Experts of a small language model.
Training: a variant of SOAP for the experts, 5989 steps.
Below are experts of layer 5 (counted from 0) of a mixture-of-experts language model. Rows are named router (the router's row for the expert), gate (a neuron's input weights, with its number), up (a neuron's input weights, with its number), down (a neuron's output weights, with its number) and show model dimensions 192-255. Each number is 128 + 32 x the weight over its row's rms, rounded and kept within 0 to 255. Numbers have three digits each.
After each expert's rows: a language model's description of what the expert responds to; "gets" lists some tokens that make up at least twice as much of what it gets as of all text. This comes from a sample of Wikipedia text that the model never trained on. Tokens count by the router's weight.

# expert 6
router:139118132083139122161116081131156147154143172132076124164165173171098109159104147098064081131138132139223165127139125167163129124104184101228174184115120134166106138103141109095143169124146090
gate0:116134152113161140147138134117114150139111136132161185111174060171085139103112124113182118142108134199143144141223082078163123101155113161151147176161190160130110145112141078110118168115121182
up0:088137126147121160166127154144067124070140167176147177073107152152066107088134070084168129104129082132119138115155111158165164141145138175083158123097132083160129155122094121059114092082131196
down0:125103198127186077143126111182159216189146129125134145165136164100090109099087135105136098118146108106151147147143144077120113180144157050161062144114111151158156123111190127131127198110103107
gate1:168147118131187153105158133122102112123109232142130078150166140114131148177115109175183120086153126162113200144135136143120213096095085139128156105197130105065135093189168218179141094182163157
up1:072121101146148169210120115093073116127109167107135064152121092152107157129154157090137152126114139077140103095126144112137095140093142136098082129113124118125161180101103155147164037166057103
down1:187139134116097084187132171170083148129086141105104122141090209137111146111130142124152141098108084121116058137118079172184149123125111141079124104106200132117159127103086104127180094105099162
gate2:074109129122192152099111087184099125128118111127119082106142088209180115130112178099119147137173095124138144140143118151124151110167161155148135159075075141133167095107108145119093138140149115
up2:110121150186166193102073128164118147187156098175136050122156164148136085125109123163079108136069193138150133038146092149133171132098201105146119147131107141112123119098092132069129146117089121
down2:113081169133097166092056055167134184128135098179068150116113180219101135148112111137086095130109092118095183087091110119179108150098133141132091113140186108097111148164147093159129120127148073
gate3:115112150117160175103144098114142130119150126211126168117120122116155111131119110120147123142146164108117192162157147194139126092184172121105099140148090099086132100159076166146119168108148153
up3:133095171131184116112154098120172085149133116118179115117151187127168130139191112110116112156083141136079175163070163071125147110125175130128156132133163077156149145130120149136168148142147096
down3:086117138147057095146209114084080167126123080123129103188149054106083159136141154128099152104122165132130103138124102122121143096143170133158108114130131141169143133107158122113124139174159107
gate4:165099131150176088125136096107174141118145165122126150121123090157137127093137167171091120141129137173178124108147152138068097115104092090174084167113062130134136131164202110116099140062173101
up4:110075121161098136082155097151045075100080190174139131123124141104097144146165119122164115093105125070152093140096191089119133083077149140122147142182105132159186131099149076079086109148109157
down4:104197183140121152101090109079156098143111165162130111121100120119074156115081144136149183153121170173094079130174071111073094102116103128159132162091132114108138153108122129123116133124114072
gate5:128122121104180161131148132120097137125121092129083159098181184121199112131169069085114112127148125150151096100149134150112101141130153140150115139132126112186145107116098155117100132085108067
up5:127127103132122074092160171136161099163137085118110118103169101178132161155122136131137150121132161125122089073080079149069146116144174111070119124139182084125202171155106137193067135091091128
down5:143157067192109097215088122136153165122049149084131100139175117173144116115142109172166089131132137118116121151128115032176077106141147160131106093086142171120118153109079128079159140102092122
gate6:165204105082148156168160119126069171160128102077123148113081126149158168110089107141181124061104150097118088131167079187195133114158158158125111110137160121136135199137153066189137171075193139
up6:148098127087112134127143155125088110125114143131107088090122138130155098117136073124176093170160157101106176117091082121143104212148095139108087113105135118156156129120134182087089120120105183
down6:131100189092093103118163150161103139142153100104090028122143032155133149118142095121156139089114097134113115146118068112156141143156176149095158084155141080078136172119119165114139063122107117
gate7:116135118164154176152150166095126068103083163121173071166105111179123181156120134142135150140137081146130132115164127171146095114119197174128064063172141118146129126093135158042121114135170162
up7:108183117149056118134158167139082135111149129135156184089073094097150119137151099169145148151129130087097085064104112083120172093110111141082113153063099132100124136140138183148084146110106138
down7:101145147063160158157138132190129182085118050104111134106122145109137120172073147115123131095167138196095137109115151145185107163133149086198121091130116112127092166072074143117110096068180097
gate8:146141116195160138100114113136109109138190116090131110120155118177130115140098102094129142115101119158103148071144145129082094171134078154097176138126124157109071117148105103130110130111150166
up8:125181114200115167109119132116092056164143086095178184086175114180117130114102117036105132135138068116132124056133160128119120106128115153111115111100132100172080165164122099103093143111139175
down8:204144154142128095134162183090095125131135129125170122150119163058158087086137128073118062107094154112162171125090162129113127152099108200151144132222129114130142115121143123096096123186128155
gate9:225129081124157166140126078135099082072091188133153116152151141106097145115152114102122162105181179135128152139149094145089163110120122169132125129152163160111112160124153142127149073159116137
up9:081164129134145140148120124116092151084100139156113105151168100094090133177123183135132137148130192143151126083130158166132135136113121184138064166095162105123071140079135082142171109111154079
down9:087108073131090210125112083066092131155139101145136127169173121095146162144118123131105115105138190108122170122173132094205134151140134107089108120097176164115125107054130126124152151081091109
Description: Conjunctions joining items or clauses, such as and, or, &, with some to, by and of after a noun.
gets: " and", " to", " by", ",", " of", " or"

# expert 18
router:074097178120063194147133166108114146115145084122126100162072110125117112189078122118128117120144047129085120149106169093173083154127134134184139177147132090133071117100129101115094134164097106
gate0:135121118115128085057105155087127140094104122146147184152122132079159129083097133164085097085105142160131159092110134133074085083112173102137085124122121079125109168207107100170124153131129120
up0:148148107184141137183137147144093145164108171182157074109140146124118091118087122097153160086111120117126162153152113127137160095090141117075077149121077118091135117092190164179112130096141131
down0:107114078131125158151130116102149111074136121163125067123115114071121113109150120110091100089120105144171169174110118123175082083161164136165149173146132160073153161193168096177132125125113126
gate1:125131063130145187134129107180100090155136130139131176157154170146125140092124137133091116101122117145108131167235133117134141090096149201169086151174081167170124077125142067122148128188106136
up1:154104143104119104112135124063073199105125100092123125124141070092182147099129087148134166123115176114128125125116102166191173150079168138103089093181132114148097123181122051147131129120102111
down1:131154159180145099095137117137160131171133122145217137230177123101092119087118113125126134143141131167156054184110153146120109134147116125095177167091106101093151148073155168124094157113083118
gate2:124113139132128154148158177126193109148068107203113127113146145173079114153113090094087080162132129162136092135078188129147137122132088153159116113154140135129119105164084186107087171113165118
up2:115115153112124135191190078174162120056110135205132102143166170096107136102125129093064120109147122109132133143091197154150143059094083162085113162187161112144137144139106142130071196153124130
down2:055076171096107134157100130109095130170049161156101096104027096156133138065128114083080102145127097166124124145153135175112190077129131144138095119129166105116074180170090112094083176110153182
gate3:167115095148170097135154139136149095175114078093088083123150143175145123116133143116128165120113169125167109187055133147152139132148119127124098119116149105054134114147188141197170162128122092
up3:107116157101122123151101141159120155157097171171170127125131162138138143149132136139079140153123112100123105181110098163154160093169136138171131090094055148108075156165091081126130145100107170
down3:172121143135123115168143110128142151192147092139165147172082110116111118142178113168126178122146106203156109204152145177120081105176102110177094144120119113241117117226171087125119162142137096
gate4:105117060144139122060152168168124108077115098103097180133080102138159150049123153139148142079115154092107148185116054128119119182152108155149105160133208159115144171172146136109131139149096134
up4:083095077133114153104116159128100153095164111137092193167136151131146126098157145112127094109159075060125092161103178120102092142149092138134169138190134126168111109116091148135161136187112077
down4:129104190113138118093129149160147140222093120081130177160117067183145110106117101162137139178095086125119095140119124103159122185225106185111138104137200135164100100169075143124125112178110165
gate5:157091108128146154065153171115133142077178127066110119117120120120119233125190114123147149123140177147170110074089155091165135084154124155159095128131099141096107159090096117094143186162180088
up5:108106138059140123164096121137126176152128117085137131134117107151121157106114131147119129101164203080151144111119097075127183175084134100108127100116137136173088077109046174161147191125159104
down5:080142107157111111117146122117089101111140144131145120103104115112159096096244134109117125170197054164141106149154131161131116156085137094110119151151205186077139146142097121144159186119175073
gate6:088119141121125184148075165143159091076123111156118122115128151115146117138087126158098073186127101088130153129149104116159141108172154134208159102179137141094144092145120185103105082100086154
up6:128091142129128116090149130145132151111124168200110167101177134179150136144130112166111088147100129171160114137098113111150164120126190071074140088172125125151111154137088140108146105101101140
down6:131104137119106199125067166134166172124135132117083142112129092149067133060165128037151112121096119145082133148164163153114189124102094102134168115134120105133052095174128115130165022134135155
gate7:108139092135120145142135184085128159129087147040090158140112097163158147136100106155153178072103107088124075100154152123148129126166091144140042125109095103195118095123141156121102072089135163
up7:111166177080110121094104110066191094104139162121088145168112131134116113125175199159124151140140112099105085095095167155158116165133074166137123138112145094112085136153105069088178172147181118
down7:130162153170106172104103064216107088127136089092137073072107159141218125084153147124155149155125080085152101113092085148139125094124114166144102171163113127134137114083106137106159127097148186
gate8:130140099103124138138139127115151123174113120126151204124162094171164126090136183166115163107123108153162173081184117145132129131105176166158150121058058088152098174130182105139154108126140060
up8:139138115100112113085169139140090056155142164126156107133162131129107170105082137144170159156064145174108101161144100104151130089098073109107093071119173170113202129085102118088115159132121223
down8:109151067115207127117125116148073126121159038130111147105124105060110155100060107114168137116156095143136103166157178123074074159247135083181107104153100127083089085088172144129081152131144135
gate9:129124120140138122075140112079097146124042094164063120179138215104149106121134185176105136119134161112118127159104098136107123121132204114118132151140081081119173141115074154091114151123113201
up9:139109113119130081070195098104128108124101137113188163128109138158116177149170169165177123135158134134164133118111144132120163110162129150139064130124134132173151118069108107141130136170123159
down9:128184142091122149111092137150110113148139106180154121115158151115140155055118143128147121114127057128124156150114156120139073062128119073178125118096112067143119130099183090147079091146099158
Description: Last digit of a year after 201, 199, 200 in dates and tables, plus month names such as May, July.
gets: "0", "5", "9", "2", "8", "6"

# expert 7
router:085144131137057147166145142165098126163117168177140156153135136119132128179168171113155143145164150115066179110150125138079124144155124149184074198118174122136094116091165200153092152095156123
gate0:141148125134124074135182118070104147069142135086127112132167144126112094131092074133099167142134145128135102111069144105089118128130135059162142096143185133164116090133123129109059155124111107
up0:155081113123130133108053181107074142158152106085148063146129133117058127120147102129182070110157096099155127087180090153114152118131073135085163153116129153136100108156113144115166089110186141
down0:210139064123161116103191138142111117129112113094155189143169136118056127040177153086125105097136149100143061143092119182150120143176117108088130117134136176152150119097082143115092183135117140
gate1:156114092162133150136132141126145098098121123124180154154126121161068114085080135110118099144141163129128138094181113121115092120140141113192095141141139136141112180180149107175145128132155147
up1:130179117120111171172119202110143176135163151111141155133095117121110165140123128178141146098069169170159114139115084139136138127116097088125158142129088108145060152107136166129137121183121127
down1:111173115160063146152142125061098156108141075149086130080117152115159073031106106081128166106078094158146120120103134115125120113128080094118163150129134119118097128114122121122110156077067143
gate2:122071108110138111127150101146164057147150137067099124116105079164132159106092101089154093165160216155113180139124131098162168101168185171192135133148186156097134131129035155161060145182123128
up2:105081109224134167117071107105057106167185132077132141070117137087044104108127138097131148134129153151133122154110131139083109154161167152172088230119134127120142159172058099135113142098186109
down2:035095136080203058135128115106063134159105130128131107168124123121186199180118083143159124119049163132109125157116127106113103166142109123144134070178102127170104109158096078133098114138123152
gate3:123111126123168160091147097157131145147167122142196166120117130159168091144112077114151123090121111192172156055073090137144160089138118127075116158101121095101075120079110171103142174057160152
up3:109157186111143147129096062115108110151174131126119120087167096123076105140180197095103178136178158190125143130093126154144123099142117149110125159107055129097077167116157127107155086159135157
down3:111114156084130110142151132100117133141076109159156142080128089163143041114167106139087152070076073080137115155150097086041048110127099123143130109125121176096085206132157126170130121149111035
gate4:149088088129133104075187093120121141162150132182108149102099148108136106120131124097053147105157087144140156129137053062122097093147104144095157153108111123110127115143071107214142145118064112
up4:092154114129136152116112127098139193194110186139099111155126087106127075146158168178135083153100152134196153117155119100116153124089014105145141144108184154106181124108129165084088116160199126
down4:151142115129114153091085136158122139181148061103054083166108141166136107121092141202115178104132176122141139129137139146022191090123117146089176115170183096112140155084148093101112096141165140
gate5:140157091150149154086140095137139145147127171112157127144112109085108136175148135183072153134155180168118167062080104167103181049151122140183120175098159126131130146147117114091181154075127144
up5:115153088107145138137086130129127114073103094182151139093124138131160143076146139112126128096092123123137142188124163101129126142114118165144149078145091169154130115187123139153141112102134150
down5:147097112056132133150106091118172103093105136091146108191136148129092096214051120096190115078115138057138131147141143092087133102145118116061183147069148126193102081117171164116104151157076098
gate6:139129121115091138186119149159078135116114149151121152121150107134113131109132166136152140123094119105183107108104044121099156106192144147146121125149146128123156196187155131117147169064114137
up6:111091130141112083105172165197097096116091081102099125104155187134103102059123221140128090140088103149099123063163168096126097170138147144138114097140130145189169091105097115136201109018139087
down6:107144105123068190140153129123127151077135105179124091140150126114146117178154147073108142154140107121144186101150158111140104077147110082113111096144091142084161166091174132120122096138122124
gate7:125105129173157180121120162139062082081101126167189113088145121150116099103103098153135150126088113127144153104120118096114088113110100113147123067146106174116180080112092139150160176122172066
up7:127100091141123099185121154113131093120153169135194101130127160109102111115103136116108128082114150089092099152132130126085139135122087156112094088176122157159044114150145142116159140139131155
down7:171140151154171157180140137125167159096107112143110157138199105084107194131146109112082136126108105115172103124130132150119122069140130130178087150147134112119122153169108101113078168138102080
gate8:117112083077142120116131158063098145084105107090075180124140155109148185140137134106089185157087103183203121079154129114115108113086103097151131111149147076158134104178131132196113141166118116
up8:130102141162141089109097055165069157115145096235128161116136087116108145073102145152110127110150065086124178171143099178090162081117153168116139115102087164127158106098143080127130081133111127
down8:138138116145160181135133122124151172136173143124099086147140159181152140088185111180107126136115109110120135165130104147105131115122086160101109156086140114115110062126125095127164058154094108
gate9:120126095149150114097141131195134072148114085138168118137090140113074161054105150044164167121180153110173129078164084080149101134097166132121134120110206111125123120175109121201148146125141146
up9:131141155172132152148094181094146139100165086122120157183105131155111062070114086128129119115182085150068145128164139097157112073144103115140135115163159133191088112136141120075156194118137190
down9:117154151102126123121140133130143107105123172109124110097126105147187098091164132060111119122070045177184112087100151124163100157118121133169128076130081184165149143089090086167106150132112127
Description: Closing parentheses and sentence-final periods, like (aged 74) or TKO (cut), plus single capital letters starting names or words.
gets: ".", ")", "\"", " L", " D", " K"

# expert 0
router:136192152120117103108139149162158134112123133159133085135093111132167109094025102091121127157147112152146155142137116146087136164089119106052155079144121166133123132132137112104152186138110118
gate0:136192054131161171088169155105096093139088147025164065139180102121177118155149144114135124119122121184181167139115114113091039160129115141151141120128128128107129113109172166160134156135089138
up0:145121098090129138125093144124110107083119124153101101089207163123062130163123128065104204186164167140086128127095121113118140122062077178138124139121116128110091137177118093101099071100102112
down0:172180171193152103119111119105193150113138106104197100115163120087128134123077098091120121083092095100089143105121142109153146120079132188091128083129096120136110144113192116073161132081161100
gate1:084092089113135174138137202123095137131116184100193146083128137146083095141096090095129142176069159101164139069133043081121140110131144150145132128105140119128084140152166147148144139126134131
up1:158164129082123099126125071175150152098138151159176137138089193125130154097127099118127141133188140123136143095089161142095127112081126066082145096046069150163137117101123143140189160116128115
down1:144136024111154073123141098131207139120138145101149148055133089145150139178124134160149117180185109130133131155091123176087146121104130075221109141103109137161145095118162058128144099152074198
gate2:046105081148122137106123166129146153080134167149105141112126158210048135090162132144108187112106141130129145098121110125135189091110147116167057104159086090127126108112166100092122128151201131
up2:141124151075105159130086186107088103075136164107158107146170155153122128125145114077163180193116139110124121080148121107156088097118119196101113062028069171165122110136124128162159143126162129
down2:138100105101143108187126136106110128089128151087088203116107126131130130156157160106138127110146083078168096157107106071109124119155122122133108106142170123152099079103122112127133142136156126
gate3:158146105104113124067158113118136105076097133157126153141193129189135153072158116128150111094164127159154193111138138095146098141086174126123125119135133171142136066157125153186123086121111085
up3:084127138122155101176125100139141169140086091134128143114099133136091138125097099107149185089098135090148066067121118125189141063116138083152131111161134138135138104167126113090168123110089151
down3:147098090167123140104093075095148120168142109166083144155151123079126093117126146159061123118133142058140144134110155091181043056074139166131076132119121142087141130093090142155160136122139174
gate4:158148105169153145156168113126177115110123112093132113118177173094152140129109062111133143136207122131107159114090105111172119141174102154151179157127087153133117064152165149110156159151132147
up4:091111144159112129114125072141109125058152138107167184146147189107102086165146082093167142178130120111154135136177213135125138115091116137092109144107052088106188109140047156126142105126138129
down4:123153077142109142126077113140103078134154103115125114165143135122150105144114139149163143107100122188125148195100073089160112117001136114137111168173106111117107126117105113084152108107155161
gate5:131066154149183131122142094098139125100144080120124156112184108155107129129176164118146162146093084165183101125138161132153111054110124097131078131130096181149150108087119152115174177119199104
up5:110177116130089075126130150165111150114110131158144144141119115160215065091134136141163115152114113081129170121114120090101116086092130114153147068105131122151193161196124200117163107170116106
down5:134183073048129122140140159156134149095171154120140101085140190145151151113151099149079116140165137174149105092096160122132154142161072119152099137132135054140116101122084133127153121144133156
gate6:154174110155178144112093145104075141100132171128066124145140137135166140140133111113170155057123132137139118161121114099084108086156161094111100167170160127220086119121124041158129163110208096
up6:112128168102113126110142088156167162164145147130113108126124146186147098136152169077145153133211134117086142120072153090124114122092125141105206136163091129122185175101106131151187144158099153
down6:095147064131102077140156094158128111172150124072098104108094191117132145135109106121141131128101134126081158128171135119166189100056146130110209078126120098125122103158120130116115201124150052
gate7:117102109153143114118116133134087108146118145104116108083093138144152125146131120112135080056144078169167166059098117174162136129165173093119187126159161163095054052118127110111144135154121117
up7:110108122137166120142098131149113126175139126088114104082081098175160110131122093121117042094165090155137148074099166155110106139138134093137140104165159187116085074130138156109159169146156143
down7:123107138169125092158144133108085115152109147093091107129193087127174140136118090142146100105107136125173153146156095075170074089091127151104181128122132124090098099167054124098158112139126117
gate8:161103085129151166172134103117080113142134140198129143084112168119083084125104136136145132097150115093130103111159108090115085133138248151154071093151106124120121064111199154129139078175100116
up8:141153104103122150126102173129074047221085146120149114156119161092134057125093123105119148104152157109119140142099095127131031144114137134113096085176136121156122108138171167097117104178120163
down8:127114149097070082199146113088129109143128125143148102105123145123125105169139118137123168158180096140138095145176117154067092140113081161155132101156107187155109046105102077137146166165157155
gate9:093097114089136159136206085092087154154082064158184141113179128141142146110132096096146101186160128154144140083176146111171124064127199196161119156127085135136144126144058148070131135072146152
up9:139083145112104114113126128130100172163132138170114106067099141136103160042133138041164114147122119129146128104134073142176099164120117153135137117113097115092125122169070130136137190111100148
down9:133090150094155118133059111114130162117078132114145138141127152114094142150188173163214104112146113147104104131060123143091128110100139090102120101163189132141130128144121080155134150153146113
Description: Pipe separators between cells in numeric tables, plus first-name or place-name starts like New, San, Sam, Don.
gets: " |", ";", " New", " —;", " San", " /"

# expert 15
router:139112125131084069108118135198128136130136125130137154144105118099127126178153132092140123104114116121120065129108144138149136161136114102129142144136110107151114177138125138134132114127108086
gate0:082117127133140111145154186143094136122098043198095125092101168161186143136162097107123155075129124084159160152148098159156110077121198136133106096162118105130193098110072131141130146110115112
up0:129088126106120155092101162114164088114169082159140121112060184183062123134151188100138095146126113080099126097153135068168178131096108117123106075076144093108139130113122209063129082141189129
down0:146153100139194136163100189101150136139148129091115159090126035097194124151122143083090131165059117078105118102128156125097086115155104046070104133167052177127141130131138145107159118114145155
gate1:092130040121090148141101088121141147154148072091105160077138167162137157110141118149115115121158122084161097146148113123138100129121104162111154151127058131223136123139111150155154156087148136
up1:133163152107175072103143112148161159129080148085137177114119117103150079121143168084156095148101133136139133126115106146169101159106129172168133124103120168158105124189100063053136175098137117
down1:116139111166098126105088076175141118198184124145130121100141100149114138086155179077112098062122191169181125081099138088186164142129087181126158139115140067174106120080106110166157145124160090
gate2:126147095170189122139124181111119100157123154081137156097173096160089109123141218169109182105096072165155182131173095140139156162138092169150118109116058142113091141113212077126146221166114125
up2:143107107129154175089152086116136178103131113187140081119108089095171157114135087116148129142115166142081093153087140130115142069097151143133103214112149104119126075124118128183133070112143111
down2:120173058158142151106181094114126149163169086169120185133142133146114167132152078133129122096125196106145115077120082102083165118084108187106151207098169069142091153186149133140165111116137089
gate3:165100132100187115184121108127129123160100145095117139197123171159149143140088125105097147181166186128152110116129115120109086086146154169116114154183055179102146085157130173083133125136160118
up3:122127151129122112151093163138130126125145102165147123056127108161103181143159145153122095102168105138101114148101202173151160211122182094167129099083167090173117143085071147178138109127132123
down3:119080098104142096109110099103168103103131129146156101163158133116094077122121115143085151169132103108145136115117089165109097082123123085087130080130086104080188154089109062105089123122175157
gate4:148123117092186157118154126138102060137110159106106147107160143156090123134096115096179118114123148120144149096143117099086102187163080180154118178090090158183060151137168130136128119144171146
up4:100108125066155103154121126120132215138164090170125129178112157131193106112109122088068134143172165114111074083120151131177151096135200115116092077152141073099149111211104111137160101092164132
down4:174130020107165150121182123139149122150143138131113147130176130183088134103113121110163084109094132126091095122107123061095086090158063125199139147103133134103055151133115154151124184184124117
gate5:132119099143139112135132081103158138113102142142038175069148123192112138122101085089128078141128134133152105091177043100111109072074116152194116182165167112155146133143120165101129190159178126
up5:092128161206165132135121201139074166133166096133184111129115115108117159130182137115112113086112096109111115153102163073149081159193141123119085162096060160144116084161138145146137100124164130
down5:150079119165097104072130105139092129170136104192136096157118116148145170093115194189133137099140139104085146141120106120119104161141111139123127129067101141135106137133157116166143128135164150
gate6:107144135140198126124148160112082122108090055194081211148162120149128172112094092133139183085181145084193164129135090158163134154122196151155095097102145157112175105144107121108159140122135064
up6:116165138105144151122123186166098102142087087145130138136132132111157162117086128148184122113133101098115149138150090121163194148140139137153061205119135089098126139178159137225123106080105089
down6:110134094137135135158134174115157142135136124140071138075129098163117085106194127083192157126152140138089085127134169187115169130186097156151138091109126121142143129101139159153161112176117074
gate7:093177073141185122177100124138142138103087130109132117123115081144148142104109086149115111083173144113154122172145116099165111094108138096207129094189124078038139124143143131087115116138114123
up7:138045127075173136137171131116110113114164108155191117123122172098119123133107101108113150176134130147107120102113128176078152122215181152057141149098110120146161119165113122164103150138146120
down7:080158172152118160124156153087065079089126107116152107127127160121121149159116134164147159224147109131120094153138101155097107154101107214145096156092131193135110065063163130127085139166107150
gate8:079132143126116138097148129062129127144132164111124105143071068174183088138086147156157112147104157200143142133081078150123100152172135133160146136109130135102190169068122129124169164167081143
up8:175190148106105115145174144158104127146149104133139151105134164105120166120147143123080220115149124094144168173161139114182125072114139147126197126125116117075183104126128100106046132121133169
down8:202109114165186115153120034106150124149144112115154157131108103130121094127095112159124178115137111132138143094144146119183165187139101207089115144153060170093195112108078080113133119125180079
gate9:133172117086082122083147129096164080130165081141098179109127109184131198142153162129094136119114176182138104122127071073124151109110084157196081088150223145124137101130163101134179136133105091
up9:125140126101180141181170116182006134105131127092070130167126141072168149120082174102136079084145090131127169095117154192088120122164167141117127134120100110102121123118117152163098154156098144
down9:087137051149185146172095140164136151104153164134123119139143109116120125147099142177136164164156068091210158167176163120120133080126108105152133127123084146127161117114099128168129160103128141
Description: Digits and number tokens in stat tables, coordinates, scores, seasons and money amounts, such as 27, 38°, $14.
gets: "1", "2", "0", "3", "4", "200"

# expert 11
router:117134127154168183140125157147092121168140109092169157110152146102123163155147134123065116152138169181119065131095138076102116099113117133221104147149148148113136146146136100172106090138151094
gate0:101154115160107180132132091114142098131127164117115103050160080164163219113165114131116185156094163144108144139080085101076148098163109153174118140128139113105142175177156137124124160123112178
up0:090131111075195127119133164121123180146167116164126139125097214088126066108128110092120070141194112150132107085194116172167109137107170114123145093135105130194157053101086101094165096103167099
down0:143144087160074168168144150074115114147124154116087153133131138150115134162128149138189171130157095134174103093113105121121080116091103127108164112162075130104111116131118091086158112128123127
gate1:062137123099135160162165092112085132108172158129117180200089107148104123128088118100133148164181086124113153083150155120162155159156167081081117120121061108114142068136082098114148071136153148
up1:145191149102173054141127127160149166101151088152099162113153174094096140101167131153106133110113098174130070161152083040186076149106177158111106141161088132119152134140126085133150097138104134
down1:131117189133095147118108121120143169144112148160128120145179130124103103189125229127117091169129136113104049143117137084104131154086093156142088129119134177108143119143129099166135137191145118
gate2:117174127135165151083100104088130159134086128113105105159099125128145141106137123133145135093140114099117126176118170078129117142100119090156113072101090118143129145169151131137124136163145115
up2:112137147140116148129132070136178090124099130128145182125164168150123137091123105129090114093069153194081110120110057095117132140120170156126144168108171170122128073100077142135115153102119155
down2:072144075099163038103130142135232125146161101107146108086069186166130110124077101114163110136080136091114184098140105171125148132117077168108167139092124171072118099107147045082149142178064144
gate3:113155116098154118098144186095171099108126137181098130120143160132092117128102148169100140166110122173144143132176127088141094070136156117167106085117105121122191092131113097130158082162139170
up3:093126123131134116130121162074114175092169080165097086132152158130179160140108137135137127131144123183129093123182189121123108121128158077150140131115176097098141121204165115108106122097134190
down3:101108180120136061124175193132129057139147164147209074149090108058118118087137108154137110121094139121083124124089120095139123095107210120104150138167091089204130096117131128103146142124147188
gate4:106151114133169147107108120124172130096076164116121121151166165164049132157150057066162107077173088162119119165166121128132118166114169134111105100178080124134154109125121136140161106122129114
up4:093150102111095100109112129163131086129152179031138139105125057104175160092127176145147186113056082137132138130117087122147187154113160074126084101081132176191205152068119143096091162115111138
down4:208180163172187118113122149092145090074107083118110174126107149110117160170156116109089125123096122099107153054103140183091138153119111145140143137119094116173112136194071142124073166052088185
gate5:132116127089111167166089163097169097158160218140145131084087101165165116076134151149105079128040066117118191170138060111166111128191166131156101135140149179088148143165116143195169142136109141
up5:121072107146087098170111125155104184097101172126103125137147154155103181119106178069126132146086096083117137164104170142121158073126087163072169080077133177155130160157082151158131132078107145
down5:124076123088153162159132133154135070191090110115138069172126124175215105163086109141186131106131146123048131132092110137117095126052114113062145157107147126136118138144187160177149171113144117
gate6:133099117124075086134137161066088131049142137112103155096151138175172056038134108134148173132182143139146118176145114125136127125156149157095237129151155116114114108134126235109111162113098119
up6:112201142119089156074148091118078107165119112108123072126053207133117128171155087088151105133107102107120134092162167143108103122107178114100108145095156162147121150171109075119129148123129087
down6:118133179077147133111159076126110095144092156155182139123120133127153130090169126127098122093104162131156167093111124097136119130135186155111116125166144130123135222115159086114161153127180112
gate7:105174102143165193135136098123147168167124130106085114092178102166149148121112095123113093082153134185122131178123145123077128146172069180184104120112138102113165144161193156178098115130165103
up7:149046156104113141139131135151107090095151116151191129127081156119154093130141143079111123154157139114140101127152120152162106137098210106108150154155114099157141130113045150119123128144090243
down7:177072078156133152113128133126082137117114087114131158090117139120086113096169145123133141113115127085157106110147167081139064061134205165113149184149173132137110131111121100144166189144169100
gate8:089178111134164102085128128112155092052109093123129119157158146142127104088160127143124226115078080208152146099179134158104181149114133106119110087155126118119125138096228090116131149134171069
up8:142179127106180137154175150122146093096095140148133078153215133124129065088135137160073204117110163118131107080111171130170148131063156131129092063151178128056136055139188149155080157102138128
down8:104161076116117115113106090147117122113090189112116176129130093161123182137127198123196218139190104071127122172083127108179075154065152126083115129117150143110140055113132143209150132120093138
gate9:117118161139101155171153219079193091125139117158131119076192127111068136157083136091143099124149121119156135107117156154093094151144112168128131126107066124154141094140170135118110085083152148
up9:088109147112120129095132140062100156102117104145140112139117159139131111149144170152130111094089154132157129154135168141155109105140162161131108092119220135068164118090117124076167127129144177
down9:149123086145071102089203094079187126179112147156156061137137156093054129116136145147196119074127124136157096193131117147160120138131159142080187158042069115197065167105106101104156137169111137
Description: Hyphens starting list items, table cell pipes, and list words such as See, List and Preceded, in infoboxes, see-also lists and tables.
gets: "-", "|", " |", " of", ":", "="